config.yaml
n_layer: 13
d_model: 256
experts_per_token: 4
activation: "swiglu"
moe_layers: [0, 1, 2, 3, 4, 5, 6, 7, 8, 9, 10, 11, 12]
normalize_top_k: true
balance_loss: 0.0066
balance_bias: false
router_z_loss: 0.0001
init_std_router: 0.0225
norm_eps: 1e-06
optimizer: "adamw"
lr: 0.00172
train_tokens: 679500000
steps: 10971
Below are experts of layer 3 (counted from 0) of a mixture-of-experts language model. Rows are named router (the router's row for the expert), gate (a neuron's input weights, with its number), up (a neuron's input weights, with its number), down (a neuron's output weights, with its number) and show model dimensions 0-255. Each number is 128 + 32 x the weight over its row's rms, rounded and kept within 0 to 255. Numbers have three digits each.
After each expert's rows: "gets" lists some tokens that make up at least twice as much of what it gets as of all text. This comes from a sample of Wikipedia text that the model never trained on. Tokens count by the router's weight.

# expert 7
router:151116193121165037155181092100098164091175154097114098110103097073111102078172174071135110132148178147115158109118029137148085121245115115097100096087098134172118160153148109106153151091149154098130157097112147117090122151122171139160130133184095155136141073149122102153078151150125131093106125129194159073113151095113100128131124137142153094096111119049122151152115127103132117130072151138118094135160135097072071135160129137160145130149136145131136134120172104137166136081087165151101125130137045184149146147117142099126156161066145207080115122121120112132124111127167090144160070088099144130155113129107167101081143109154140111088171156101107135042151136137153200142149109103139146109105120133125126114232122094147156104142078130173145131092092150105132114047118106
gate0:255133141186125115181121131118108147142173117152122127046168124095100098121116146104170148158139155169128152123156130152140121084125155125094112177126115151186149159185121062118120134132119097128153173098141036067114139083165123161091128091189138115140183087128162090090144093097161119120141086143090168123169142108096154167085129136200147151072091138142127126099126116099130135138081134061086098086136142138150101124108139144180137183112073138139150117103161130123168120133126133068168153149083089171126158101193069134142111147142169140169130117164090146161106188098166112119099097073117151090125115037122095119137145082102134131134162133163149101094158064134134160141141172118074155158121151137073134129108143113116092100114093141170075161087135141183119080074125121
up0:131121132113140122162132163062114070140165109143115101129124088128171177109111151145102143057077177127172124115151123106110109179112113109107078121095129096120170096100161169168137103141117018186133112073130109157081118230090113198074159131136157159167092139189140118108160084126151203133172204137136108125072088144110085110134114047129127100102127131104087166098176160175105138154158135175088180109074174150160134198147132099163093133137155153084132118127139178149120137116096130198146131122106122110060099142156175114162132173155117077110081101170157136156120093117099099147136131148164085094100102197112062159127148126085088154154114117077107140162153127180102093142140131169159143143147122113145172137127134165105114119130126082158109161133103169123134098139115099
down0:122197163098125094167134132099117156128109186142067135126091154128202132145115114112128119141090152089124155160104077139165114146255096153077127167121133147143116125128117067150169147104139146121192100128142158155103108152116089110139094127177096127087148170104101186110157186069081104100112114140159153204061114099159090126126126159141089067094156141151113160121167117146130109083121101127157109103125150140125096102133105141125107130189146145142112079085158062135105134146114112155041144186125119098197146155086119144144098087146171137116168157122093169165106149131141118155087101078163154080146121160126153178086139164070145125123109125123133095081128089145157149119112135075148056148151191172094154126191161094103112127086086107136120164098134145113138052114161166
gate1:070203196120116087117132107087198102117106109117134077151152144124127163132100187141127054069100125171163194093137090148097163085150166055129094139137129104135052086126141126093126144085116145198140178073096154121084135208142096099169112069112069170097147098119124120139086073147160080138095167145111122141168136132111115083079106132215137081181138138108095172085214120157176154182100144112136086093116115110061065112117142107129123141113152137122101148119139166108171141191148159159103135138142153177083159131145154158180158128147140137101173126168108062129125111175108134140167159132090096135124136134128122144164117141105136175116127144166103161169141149133160129126118136096156136111135150134072137140188135117124094107119124078102187119073099134109158155142087110
up1:141155170112208128124109081168072102088124083126130172107181126135139186131124113137113110148157078134132153165153148129112085103091157108139148154163097117118062143132112163127036117130121065125127070120128145153090092147074132136174132131120139134136126140184173072126086109157131113075081170111102147195165140097128093170160135153154120104154087139140099130141083132127111096151141171146126103183114151106183147162198143076101149070082168159154063171130131086148131127092160190130255095117118082095123118150133104133098162093095114128127166099149179144095124162117127168108153167133107130111181142125109100141157101115108116143158127131122129115122158133207136115131138155129165192123079149179144139153137137150088158150159093027124138147146147101143130094097045062
down1:127174074074117134126150117134194178092146183107095146171134117140112143149106088116118111094144148131196125154148187092061121161075124107110112176156149167117175107163185154142182131129097160094119104159168137111180156156126071164212139092121164136077143132203060127143173104100147146118125134098098138105131126125188076084129125085100175116128169124134162121112107108068098073147090114116095181143156119166112046091079101157120098102178134116038118109143140138153122103121077129088170127155160101105137170111138086135152131121100139132153098176155130162120134090156184088157157100103146138162083087083123153116144105125139127158110149133121140182075099082098152130091163103142117080196116099107116142098134168134067151110112153178054105113085178168107161169130134157
gets: " | ", ", ", " (", " ", "| ", "–"

# expert 0
router:123000184087158048073231121124081146146156127091162097121143158064113102113140152123165085143181170102139114091098046115140136135165175126126152150125107117150122103126133085098184140112137129150099143111141159100080154176175136140142151188140138139142159130155171109171104120161181150147115114141104160111112128100184099127151120183124127108117174108054126148147124109126155121100104092148092119147147143129124141167141132138150131075105192142113169175136125085121107157148170141146091070080164062152086158156107156123112079116164109113095090121120144130071153134115142099154110120133119105155159131176132157107102120085068124097077126104101123127120156131108145130120149168120168168126142050158155104103191093144162143106142118077150154115122125154081100121016100086
gate0:200122177137173150103124104084131147137131156126081117112129142103083120126137203133154156117097158120130057127103103139108127179124078176144119152123102086143128108089119094114088172112181181105152160121069133129174173137049149099176152119152135184153171132138174159136084140146107135150177151103176107163119118164150123131129153096114103117101158122163152163138093129117150114157101067156129133135089155124093123166080093129163133139134159150119146145201121114135169088082081142120161092131130154129140086146105129139144108163127094118040099142085174145156145139163144197077150140173085134110160149140124183059169084086122157116110071137125111161053140134068220109097092176088142138154096107101142131235136122089167129124115128062155160104113090112108170132060085110
up0:183134102086183133074166179095103085145130094130151141159183081167132073142211068054099156127115152124133119193175071102122113151136141138144151074114118085127116159189093170173163112116093111149076134157159109068124137143163108130125163102134112110171146125079167147101094194131126160161159138137121083136113137126145122150087120133130131107108171125099157098120151142101153161104189171156125145081158187076076116108134083087118142097054180177133151105152129064111131108107067094171099109115101142108113159130145165111114149155138100196146130137108103056114175074160135164111128132108139103131128185115082110159158125092175131128050075114152107161121062154152203181139133135078162191138116089164133146139112130134093138145078104099143124163152122147081130094104106136
down0:174155088162144068094093114163104114084096083205122173157106116144091097109169146162148196090130101133125073126143195132206134133255075197120097133072153098125149153112151099128152121105109129079124129148124205127126100144169127184165135119172124177119108138136111109166150107120090080037106077120198109143110139152105128168090128110145080130125127099124098093138132149167101152157107141115104098110102057113116167157053139111117135138074105136080106126142162107182136141167169138154114160129157140146173089125180098128120116112093110171152097133101134200140071110118140124109099124131093111119131108104119144130147140110114145073135104106141094131137082105153125182153107166131089158103106110131115171124227118138125129142180110134086127141129132112120145089176190117
gate1:107218166091069090129090131098156095135118141058175108104120105138112133056149165099215144208175115111098119071121149086117176104133110102115176126096126145148133134137156169146089121049145139146130114069149134141144150134126073165069108161111071229124115132098123146119131153160194139115164104128150123139130135121151125157149128085163180145119140172088086146142101105133138157141101103148169074129145079206096152138098115137145144128160110179079201107185165117077133114132099122139162091096107156100156153099147157094105091094170093161087080162143155150094170131118086103115119115124179147157128168178128180099120092054131078153109117092116126128146147142095138163112095135175086122149118169128116224127160147143106182126139101104132119086126110094168130121093130098
up1:126153121147128122173157154128146146128104133053125127131161150132185144151130155122066123104121121125107155120121135090147121149115088050089108133159101146140158090078227112120113124123044141119116135148061122148148160093039122117142131089181152137112172118135178196124148145121119123164138123154110192166065111108135171144132144141178159074160095124161125153134098133154115017099161098120127125203130088125097112161101083094143042099139068197145141117098146129092115105124111173113208149121098144140153136096077133144094142112160164087087177119081144148122132125109132116085175140145153133119094160146143123146123145178133144186090124120123081150128146149103201101105056127072112080175109181113175120121134102167113178105070149154106113127083106098169119154161101150
down1:115149137113133151109070089173078114205112190103120109133137154127150149147130096117068127166088079083071108070103111122135115130077091099081117091191183076146181074137143101142167108082146134136117126164114119179126162113157122082165124151089207195132112145177119101172110134126109117146150111102136100137146123194075130215145160117178156118114126077147137072213164178130162169161152152058122125086136071141150105108100184095116133116173087141167156094095131132127094150113137168141115086172109189162130114126132078117162121156124161152128111112126149130120112083140094161178113119129148132090146119160097096106131163088098151160148112102084198131191106164166125120126168126105101167131079150101099161089012119147138127125138133116136091121118084135125154157085143115
gets: "\n\n", "\n", ".", " was", ",", " is"

# expert 3
router:110052220095128003123163099115124139118137140065071138159121143100108121080144181115099111096141133152179128119099000129171103117255122143113134159115115130131128143156081091131146165154124113092171164114077159093097129148161176112139134150130107142116114104139132147146091117163156133096117116128140126078141141133149092123115164156120148152108167105075114150185144160102116132145067152131124133154141126093062112144149127114178066127104154151123154124150182088162122130121122116139078090121125065141149121124130145075125099147081115177112106097106135143107152117096137106183115045093123124188159128106143132134090134126148115120110172141162128174107159062101120168073123135120097139150115140126106129120230111116149153149139107125118125086105103145099150124037135079
gate0:236144152134183121122150116153200176152149151146129148123148137142113173144133148127134026170140087133154067100145126151128122047132097136149126153124150149119149138116096109080101077127163132163108134110158116104095146157157106148168046167167092178166067121083043116099057137087070111159147046100080151127119108094147084119182140102105143141176111162110127115128166087139118069143101178149161166146124150163087115130117118075086167128089128114123134080189106135174154133140144146100121116134173137142150115067059133100146109085107117078127157149144138129111121175142092163183154125062063193104124125123105206134149104152160100093166149152119159153158103091102145126095127112151071165124155137065163141127147123164102085137148168102158121114116156143125117133117121101
up0:086127131146136142164132163077151095113115092169101138162139105159136072111149163158164179147102161142123095096094113121129146179087093117127124152103143114139090087135170144151118187102151103156163094093072159160157168131108127134088100197138098167163157189131109075135188109154141186134120099092060098118151155091113079135099134180140105159136165117140188145102135148177133129089068076101109099181081135143096085165207125160182127083083073165161118101134153091062155124116123102242143160186120140096133173134124154126127128088093102118145082162126127099121155164115144143095116142136176095152121147174134073124164150115201113119139175083119074152112158135150173141140081095102121127133138122105130107106126109123115099086173115101130058069204196131108134174122159121
down0:137124101117127064117137127136124131152147156106108185137134150164118118175074181116098118142124125098106120154110166088156078101001139131169158121160148115111087134139159120148204056058104121137109174172122174140137127076144069122110162111123116082122139132087157135137112187190131055092085170125091136142138167096104146083102120148159096110058121121132147119114166151177157112065120104121157115151135134081103161118112113169069151122122152175106095108142119157160083092121188111121059137154177100149186139135114138213148163136144115157148165095159164117198130127131144130160062173177074184144138103131189134155120062126114118123122134065101164159089118114095167106158133099096120158138129154149120132144136135132128156139116121087131149108160169111068166075094155052
gate1:195183135128138097162223162111116161110090139145160105157104097124163067095099148130142119145138144154100101193172164144131118098172114125121095073079131090128167105152149077098099121166127122119143175124115140114112157059111143104116082153146096144121125116154162147102155145162168127137135187231041168126098171147096066113088142102170122096094110124139068111151132070192079166175142084162099088121112098124102152095129099152163119170129072128119163152130115089139137124114150118183091142160173112156123141170130121108140104076100099177138181129111160093105080144134109146103183148084148099163143152142106096114113128135121182102068109098156121137129113122110122121140157157202122097101078164127164155172139123154098147110095172153144165116089024104092154178085069144
up1:088125147147088146151158105154124104121117107127149170076122141156120119105198124147126125166104107164162094138147162116140128162126140154184121100110053213119133168140166074163121163114172174174144066160084121131163142109114133148152128121128125135196144135223191094126172092156114130172097086098097169159125124132140127117127142184163099158164136117144142156150122110150124089093104112115094116163224115125128068132091063087146141094098116146122100132099111088062143097123146096120220114164108109114143123107128094128097164081080095035086113142128180114099103147105091104164107120078088072126132105113092141125111143135127136128204156094158106105148106139146183158190124108071062107107106096178153169139132134190113092208110132104171148116161189110129112125140103152
down1:176189152039103117132182023088147133095162131141120125118102081037138066144112077119150114177105133122050142126144065135148107203172145123137159096111179146148117090173126174154128163137068179130132062136143110132164058191115125144123118136160129104093115107102124136096166160113096095125075127115162124090131162163061105156154079113142161127108123110151125119123077110120132146153141176115191126079063100095172134150113134169081093136132129123100124149105156168121114111149115154163187150102097092151149105139153093119140155156171151136143065156111121103174108130148102151140137170153132149115162112120133118107112109112164134146128134155130137045072116174191108169199135133118073143136151095136091129061089126191163152074169124126144143140147105165075134153150160140
gets: " | ", ".", "\n", " ", "| ", "–"

# expert 10
router:167041174037187021092212153160123147141138147091118105118139152118123072107159132157135139124117141176155147102164019125103123108169110145110171140104104118112120109121144116093139167059141113128071166096105103140090128169161123131128137136181115154132155160155165128125114089119187145109098124134118167112142078082158068106163145143139145084090172127007084157147127124145118134129102072131113139180131143151083108156148127085147107106093160132069141149136147131140151172117120137152119117123172063163125129135159139073074093105153130164156140080090144129093139104109151082124110094087142089178143103111159125100111132094093161086065139084106144122142166094091133134105153125087126160142075097138127137087205110096146112100135098131117122153144058125093122133078134077
gate3:107091137196149065105155078140155168146143133102177109165105123144130106085143092190100110111093144181106128154133113109141144117182074143136106126168127173136151112107066143130092165106134062147149115057103110134068090108151140169166093126071149104161161092124129128112068085117150112159142160152133109063103114094160139176148150176116117132144155146089140123181148179148115160203081118083163108171163121122128151138161170081123144106121155111154062148054189045142160180139112142098089148120168095118182152166092144077074135125144139105191112116142121152172173089129098125132109132172129205154123109141154157136117133130084203098132136099118037164095087135113163115106134100104137152103167130114124123097212084134175149079130098127155150125128113157109076114144141163
up3:108140174115129133130153134100101090136125145104149117098080152104126129154172128114186121101148076130106174114148146152168082133089116121125097106166202124138157116163124110098133186132147139119122137149125077166213152107121149029138107149169115064174144156141129136140103152077129160122137126159131110136129223153152132129205152151069158138169088134122086096135082117044156136129150137162143156110086155148105155123113135132168134136183137129059167149162163132171157119129166108126173125255141152122102063086160136105154206090152105137124107159126097118138112094158140117112119148109139114155129105143073082096134098123123144149160103096087128100093065129084127143165082130133128199169137102070122142126109148143107129091119115097111110061040104156128192102093095116
down3:134140172149152111096132089149124130083076133101145162121158089121160184125161116132098152147170135118087160150133059235112123132211103158114168066143102190130089078116140116151121160114207076130141159084153081098152158111100083089116122166154152119164124103105108132134132201124088154151119119139151119145140098052125128086166144077110133126185146173083153132200180045134096098124128115120092108116127087167141128113155163120112112078124149134084041152118126125119129120215118095101120101158116126155127100119104084114099121087190174096154140080122164081118178071171127161094164157151107122175148187107102134129104128100148131115102124134153111201135102111108116159127133160105108138125130123116160117086174090153120152123097112121142095210102140175178086151070158120
gate4:160112139111246132144087086077158110129175087159093113109104138081124096075133151116166162083166150160106094149112127182128131118154174142165125159151123148175047143176113173113112110139150088082138170098091157126174154107129189194087152124178132135188130043195139114110109117070140128059058085117120098099080127094110107115057084188159107151168132100114136150151126155163071177104131135068143045108174122130085156148125166110157126100087162140097137185160142130152125141159124177121112155139134125144168166112157159153070120144068150156132147118120153119096170068102116119094148067142142125132120099101124159089123142118110179100109111115144120115143126094126132110155154127099132164126153167083180060115144115120158106178124139106120131168181088103137090129106159126
up4:090096107148132150122122195137096144118119169134092120132076074070141155148135120100117118102183128108131149129084148136206119164119152101114128123097077082152141156152127091096207155114104119188129140102138107136119079101112141108153136163123124074151170118096140109083117144060122164138156051108133103139176148187145169078089163094106110128100137141124128187188064117116153129119102168184146178075191109200154073155094126088149137119129143162100126103121181137175101127109147193162158151094255091160093081125186144136102131164141120165117168086103103150170136099116151143137119132130099169131154114179139127155107133112137094184120099185172043143063140104118093091117110111157080160119118114133129157152118130115138088084128125102172115073122150153149134080105107123
down4:112151141096127111184131073166083117129075109152169123178181114116102122100153126124154141135130145111192144163109143063124112149101097092162161136114129042114163096112148132172114159193108115112145123121093106087106203197134116104103154113122118141083127130088099123132099072163131146140128168114160185117149081092107160051160166111069069102137066171133088165088086103113158130111105120158083093192153174136117196131122113153146191147093169121155108113140148118197152148113156081127090111112144110095144149163141126088131083101119136124136135101078137177134129166110195129122137136107110054120128147117128095107118121126124111110141144132099104099187164162142206201178128142139134128072110058133180140160111121107149190164130076160184113091184069081106122170097157115
gets: "\n", " |", ")", "|", " was", " |  |"

# expert 9
router:113028178101133052085145115114150149039143106098082141063156137121128132143170147118127077166152127116134126123098000131148120078255135111120151102155124100138083161137110104103104124115184108123138151140115135130090119141140109150145152139104140137132143122152140203139103091119139137078094084147160108126118104141133097082132159149113160140130144119059089158155107086084115150113104146139120134164132130135091118128112143135111078156102204132065172142140146134119148116113152118095103117125139000141104132117132156085093123115098123141117146108114167143127167099097130084143095133124113125162140101164144155079093100112124123136158185165119128147061134128145124129109147104127107154116081136148105153166225106093112132132147095069135153116132128131101147104042130101
gate3:093139109252132137152129093147126148111094150152166122120104142088102163107083148089084132130106105149068062109081128136147130117105145114168096171124139101137135151138114098146112159125148102089130142133105157059085182143095133135090128164126120165150199142142150099121130099132091164131101111104166097140109128119140176123089109129130123139100110112201114144160145138163206138198108105095099104138163119108134097097113118107221172072164121123202064128149138162109156162126138186132129134128206164121144103147078096166106066163161118128100133113136120145112146137070132124100117106141083164121107180163094188114118100136110151153067100182144115150125132135087229127066057118124184142110200110125134140092085153157109136139111184132171191090110082134187132113100122166
up3:177146133102120144126131098092103117138118104188153107139082172172117082104157126123139122134174130131186173143129148058140157155107156124119099134108150151150084139113145105135144071131092141140115121093173102121118144119155118136205132138124089127131098111131154165100158177149148122106128151183131162080145141130164068199168091121133151092154088124099126116117159143146040135052146161144139138129114166125131124160135122152052133158127059147132139172145137084116064096105126116130072056241090108102140160119167137129098185100066125117134143165094141084128122153172120106135140127090130120130145079105172059103135103153151104108129208080127105161112175146176066074161110160173075135141078134166184122167149137093069092147104058132106057141135103138085117129191133165
down3:166140183084106096125186115185096123136136097170110129120137112119103137130119089108173145147110122128083098090138238106118127117107153145120144134137120104144123129129103084107117120130127120112135131116132178109126142113127153149109136098141134163179135103125089110122107129146120134146124135098121116133109108133159147114139136131164087132122139115170140125115125160129150104096120125117108117142128092116080105108159116148140154158154106142165093108118158070091169113133126171122135116151159217145180128116121101129120114151130116128113084117116165134063115107097115144123097107109126108094145143119166146137106126126131106114114116111140115102117194140109128100079095155110123120121135055108101120121255152148139145136097128175190131103141127146176143119103127114
gate4:131037122140174135142159104122130105080093157078070139109149122146133122099152121143153072084130198090093150108191046128155072131139173138136152151141134123166109092104162150107129156133149107117142175156172135135120165120203154085138089083112104150163147129129147136176129126160110162089113092115085122089129078165160101155092170119186105183098128096172092097079125056167123175125123148157154116127156103151060156143073108098098100137121182115178168125125145126133158162111129101108107166107131107098104069140159111110042090150113122118160119150134220129149124140132169154174090154057126091144135109126114127078134121130071137122150171113124115158147086161162110143171116054148114152143117202172157163189129095066118111158165089082127122077151122088105200133110117141
up4:178138132155088160143113084168150133118122140151148095110227093130136110159109105075146128128124132121102082142107158107120103161078135133123073186167109121108087121144099190134119125105070068138149196087123153126141104141101161166117093096164135133092038091145131103160149163126141082117138074079112161091073111129188099086116109132139156093166090094142056086113137060111194158128199099154106050102149131142124125133085122158125104125128178124175122162130108128125136135116106168166139080125244138152100140138112100181098135164157111140085140182122124148145073141123145109090130188099189123132121200124170112117116105110106138164150110132160052109158130166156122162181103176100133116109189143139112122153119163127122108087140152130181081127134061071144149090124149131
down4:145109113068124160075121135110131156107144181128113075155139177178107080151092108102104178133092168177150215147101057108102170109156107118104166134101164075130127135140125105153149127135115132047108132145115073170129147155157115096119103141169110101116102141141129131121131116178125153138141176127192131084138119116165112146093134125160157160111163096141113104105128124152173116070116138095155151148120162110156129085091142150119169213176111124091132120122144118086145119127152008133152168094123070117178080165169177132147144094081086076077139182121182138208155157091111173132141121131105100081074090091097167117127083143133121124119173137143115158111118182157104088104115091152118147168111187160111172109045122120155116121117088076130113150169146097091082210142123163
gets: "1", "2", "3", "0", "4", "6"

# expert 2
router:158013204106138066108210156139082120130148155076132092075130130099129095113123137101186107140150160197167120100126026068143112138255144131082154162129093071169087164131112116096154188109154130158080161106105154136105148147134162132138148146067094141142189124171127126147126101135206122093083102122135173118119116098165101120146125122102164106100165117078115146173098124126152139102082100175115123128145142120087105139137143151107108103132156145098179145171093108136159141065114179152114110107166147168125135167147143139087111141065076140082114106057168152111115104108147103178110106101100118145165143156135113100129140091115151105110139111103130158098159134105149172112171129104118130128095085149136176133224127133165134099155158126141156131087132151119174081125153133
gate0:247110101135112142130174091139133097099125148171147152087136110168130170086132152154130084111119094129147177129095110160197139133093186099135118145086101092135116117097128139144148122152143112168143125171131122153099136092083108128134133101116084134159164109173128087156097071135134100143169145121168105131166121111079142119094137145138138068137074082171107146135140132132115106197097115141141133115191157139156114158159151104118106128107089132176151163148096109138100189182156100196154155114130126093086170162182140148093146103119120123122127109158138124091136134048145153098165057150162130073062146163107167162113143025086163092152085107133186116199105149091084105183171055113178117068155191118145128077143103066081093132110108134146161084121124142105128121083166089
up0:125127075157109147144116075106084091107149122126095097087170167112153145142141098117140129120149149125132142089193132139117082146095142168124159120109134171151138158082134098134128078152119114158166111096169132148131141102134131084073094150131126109110107154094169169101149184151097129113126076151136195169079171142161110136109122114102129172109098143158093114164124163132125130125135125119053066135119085101152139171122119107111113142110101115180135190058153077185113152173186122227123111149108138096069151169135131096130141163188169135077166158192154155104137196118095156063142159096136114144159126098156151131151044100111156163128141130103073134141101098127145087142105127025192138155134132067134111103046196099134098187145088081120153178140105149158173144074128147
down0:137134151134090245104117112175155144064116080135088151121112116116101093144191102135103119093113139125107104157098167152103142122037072126105162113149088180139161165097095087097122134115153174133145114100159131082152097142168141115187155148076187165102074179119132113119093105100101164113076119134153117106075145108178096105089153157129109151122166138093203124120125141138120164123111186178115100128142092079080139191090115139134153119113113131130178121103135141092163120089157113077126167141097223186150141135125165042143172175105128140145094129137106141132148104158168135142152074119115121241158124092125137106183122148112118112118132129112141125162140153142104145143096146122124134147156138109150106110012113140145054122131144115142157190156106141126115145077084079
gate1:114228173165124146148099112130090088116131100215069039170129111149090167131142123102123116107183174109125143083105113140148163139104178159130177122096176125110102222083133151121099104104135126095151160146127174085102159117110145096203183106115170159076175133129135179125099086136124136128135108175106167167092141103128178097155128106099134109127110167105145103129161131111145121188084128111148091133153124163150146160092064101137123165108096145202115114155157128126130108125082184105139098127076144109124132086162109165156118076180160141119159141131145113128130177079138127120118137178081168120118164076165123103144129141136127099074111156094120109055088091116079119074034124078073138185096088135133162114089147147073170170152101123100154155117171124141166122105158132
up1:120095129151165097202175123074064134095099172167162077127072149090158116194079101125146089133206164162099181086079099103123087163127142134081135166076100106131131184106103170090109116177186091160120118122102127129152129135105102132211166107133197151116137121116149161103118087170180118097105082132111114126100188093166152189161125136139085135115125152116177175099116099079114124173164182172137099154153120110152111107139116136161139171091083084150191081133085120107092105109137113114203106171096121110151118058131096120158116104125182190121192121128194150090111142107153137124143104126102156147121152140148098117147122157159102143074146103141149160105110104111058094107103090114143086182168102122127162149121123156123160144058112169087147124100128167144165141100163152
down1:137141132116098113175121157154084129190144118135142133124146142173156161117161111109173204122125102159124090170142104088184084129129103186124141135122153098142092128156154111130166130140139106110110070098117138135115184115102152090090136175114171082064144102165135153133161128109090126124075117079113095130159132108127115092157114175156161134143140114133140126182122094105133120077151166098090157080127163148121102081144108111053115122103143144123118135163123176169139139063077080147123106109121255166112160179079142154089125153133132074145135090075124151118078105069099160097119108105114169172142163100120115114168134146117143082098089142149084096115138120137182148125127152126110144089186091148151104112000132097102136171152147140174160150142135111106143102237125125
gets: ".", " |", ")", " |  |", ":", ";"